Weights of a small mixture-of-experts language model, trained from scratch on English Wikipedia: vocabulary 32768, 80 experts in each of 7 layers.
Below are experts of layer 5 (counted from 0) of a mixture-of-experts language model. Rows are named router (the router's row for the expert) and show model dimensions 0-79. Each number is 50 + 15 x the weight over its row's rms, rounded and kept within 0 to 99.
After each expert's rows: a language model's description of what the expert responds to. This comes from a sample of Wikipedia text that the model never trained on.

# expert 60
router:62 50 39 47 29 48 58 38 52 80 57 37 74 49 63 31 47 47 35 55 53 61 60 59 60 26 47 42 32 25 34 41 42 53 51 41 53 71 33 78 45 57 78 52 55 72 65 57 62 42 41 14 53 48 50 52 68 44 47 79 74 74 41 22 37 63 44 76 35 37 75 66 62 33 41 55 34 47 40 31
Description: Leading digit of years, scores and measurements, especially after dashes or spaces: 2021-2022, 1856, 6–1, AK-47.

# expert 27
router:65 41 66 66 46 34 74 36 63 46 46 28 49 72 57 50 22 61 58 42 54 58 39 37 54 37 18 59 75 44 47 62 55 68 35 43 64 52 37 65 50 38 54 34 40 54 49 51 45 32 58 31 56 65 31 42 39 86 53 56 62 49 60 51 53 44 23 42 47 75 33 35 44 39 30 71 45 28 47 32
Description: Descriptive adjectives and their endings in critical or social prose, such as political, religious, difficult, and word endings like -ive, -ious, -etic.

# expert 56
router:47 31 40 48 16 21 35 52 76 57 66 46 48 35 77 38 51 56 38 51 35 56 65 49 49 54 28 69 33 57 53 52 63 53 23 40 60 51 32 68 30 72 75 50 50 54 63 60 85 45 44 23 77 41 33 51 72 55 45 64 47 39 50 54 39 44 41 76 61 46 45 50 37 44 43 70 36 52 44 17
Description: Digits inside numbers in table cells, such as vote counts, times, statistics and year ranges, plus month names and Yes/None entries.

# expert 3
router:55 49 63 53 38 45 18 51 60 75 59 54 61 50 42 46 33 51 40 39 54 39 59 54 52 40 25 54 41 55 45 43 24 52 41 67 39 21 51 70 39 47 47 51 25 54 73 48 56 29 18 34 64 77 59 53 55 59 54 43 79 38 54 40 58 32 42 50 68 56 38 25 36 47 91 62 48 41 54 40
Description: Common nouns, often plural, ending a noun phrase after the, a, this or his, such as areas, settings, community; also such and well.

# expert 44
router:48 43 64 92 35 30 40 41 72 65 61 41 45 89 56 28 36 43 52 27 40 34 56 60 48 37 37 60 51 60 56 31 41 47 24 57 57 51 42 57 18 58 42 47 54 38 71 45 40 53 36 36 66 40 53 29 51 35 28 46 62 29 52 28 43 62 41 65 52 59 30 46 45 50 50 50 33 58 48 44
Description: Measurement units and symbols right after numbers, such as cm, kg, ft, miles, km, %, £ and a.m., in data-heavy text and tables.

# expert 11
router:58 42 62 54 27 12 52 31 59 76 68 56 38 75 58 45 33 75 52 39 44 59 65 59 51 75 24 47 37 36 39 24 62 38 61 67 54 46 58 52 50 57 63 35 64 63 60 18 47 19 36 24 72 33 43 41 61 61 65 49 37 32 45 40 33 41 46 60 63 55 38 41 55 55 68 39 54 68 57 22
Description: Mid-row pipe separators in Wikipedia tables, especially after a name or text cell, plus colons, semicolons and dashes in lists.

# expert 2
router:58 53 54 87 59 54 51 25 60 75 48 48 55 44 53 72 42 65 47 45 52 49 61 19 55 50 53 54 57 38 38 45 40 39 43 53 48 49 35 78 19 46 69 52 72 55 63 67 55 53 25 37 56 35 49 32 39 39 19 26 59 38 30 68 72 67 36 74 39 52 61 35 61 42 59 76 42 44 58 44
Description: Middle and final word pieces inside non-English proper names, mostly Slavic, Hungarian and Romanian, such as -ski, -ić, -nik, Szö-ré-ny.

# expert 32
router:69 47 60 43 34 55 47 46 59 62 78 44 42 47 45 49 59 64 59 50 46 66 48 31 45 55 23 50 48 32 56 65 33 54 55 41 78 51 47 71 43 47 53 64 42 40 81 39 59 33 41 46 40 41 60 45 53 56 66 61 59 36 42 26 54 51 38 47 52 72 48 56 34 81 81 62 60 52 46 40
Description: Surnames and word endings that complete person, taxon or title names in headings or opening lines, such as Collins, Wilson, -urus, -ell.

# expert 29
router:43 39 35 63 51 38 66 41 55 41 64 33 63 59 36 51 49 49 61 53 30 35 72 47 31 55 33 51 41 42 42 45 63 54 55 52 53 39 43 59 31 45 86 62 57 62 70 44 55 24 22 49 71 71 32 39 53 52 48 48 19 24 73 52 46 38 28 59 32 60 38 32 55 51 67 39 40 57 49 26
Description: Pipes closing table cells and rows, table header separator lines, empty-cell markers like —;, and coordinate suffixes °N, ″N.

# expert 25
router:76 54 63 53 21 15 28 53 62 49 70 56 52 55 75 37 67 80 48 50 50 45 38 44 64 44 30 60 63 66 49 28 58 41 22 38 59 36 48 49 37 81 44 49 56 54 40 65 64 22 25 12 94 59 51 45 66 51 35 38 81 44 44 44 72 47 63 49 48 58 45 51 62 36 71 50 44 51 66 29
Description: Digits in table rows, ranks and score lists, plus football position codes like MF, FW, DF, GK.

# expert 33
router:68 40 73 52 42 65 31 48 54 79 54 59 83 62 54 68 59 66 37 61 50 39 46 39 49 53 41 41 50 40 30 61 50 39 57 42 70 44 46 52 50 72 55 58 44 56 68 53 75 36 27 54 43 52 29 45 47 57 26 54 86 35 36 24 63 26 35 47 55 75 36 48 42 59 73 73 39 45 45 45
Description: Word pieces ending foreign personal names and scientific names, such as -ović, -ini, Singh, -idae, -ensis, often Japanese or Slavic surnames.

# expert 52
router:42 25 54 51 50 21 45 51 87 68 47 41 52 52 70 59 44 54 61 58 49 58 43 56 62 44 36 63 12 31 47 54 67 64 34 38 58 45 48 49 35 74 54 38 45 54 69 43 79 48 31 34 65 42 22 43 61 31 62 47 49 38 71 59 48 33 45 61 56 39 52 53 40 69 52 43 44 46 39 07
Description: Closing parentheses, quotes and brackets ending annotations in tables and lists, such as (Billboard), (elected), plus °W and line-end cell markers.

# expert 62
router:78 41 28 62 47 49 52 55 76 58 50 41 60 47 38 31 61 36 32 55 36 71 58 61 40 55 58 60 58 42 43 67 58 51 39 62 66 75 50 55 32 45 73 20 12 30 60 27 58 44 45 22 63 56 43 35 38 39 66 79 23 56 49 60 80 14 68 40 39 55 49 55 69 29 48 43 32 60 39 23
Description: First digit 1 or 2 that starts a year or number, often after "By" or "(", as in 1859; also According, which, next.

# expert 13
router:44 41 28 51 43 48 55 72 45 67 38 51 44 58 50 28 31 41 35 41 43 56 57 28 37 54 72 47 64 51 45 26 41 30 35 38 68 69 31 46 45 39 82 32 48 45 44 31 41 45 21 45 99 68 41 59 55 47 22 85 56 41 42 45 59 49 48 58 51 37 36 27 67 49 63 50 56 55 46 10
Description: Open parentheses, en dashes and slashes before numbers, especially in year ranges and figures, such as 2020–2021, (2.78%), (2014).

# expert 58
router:57 42 43 60 39 57 45 46 86 61 56 57 62 65 44 59 29 49 13 38 55 58 50 47 60 44 30 46 44 51 48 61 47 76 49 47 73 34 38 77 36 47 56 43 45 45 68 40 65 40 34 51 54 59 35 28 51 62 40 55 80 22 49 46 48 59 56 62 39 48 34 54 32 76 56 59 48 70 21 32
Description: Nouns and adjectives naming fields or subject areas, often after of or and, such as social, health, engineering, music, political.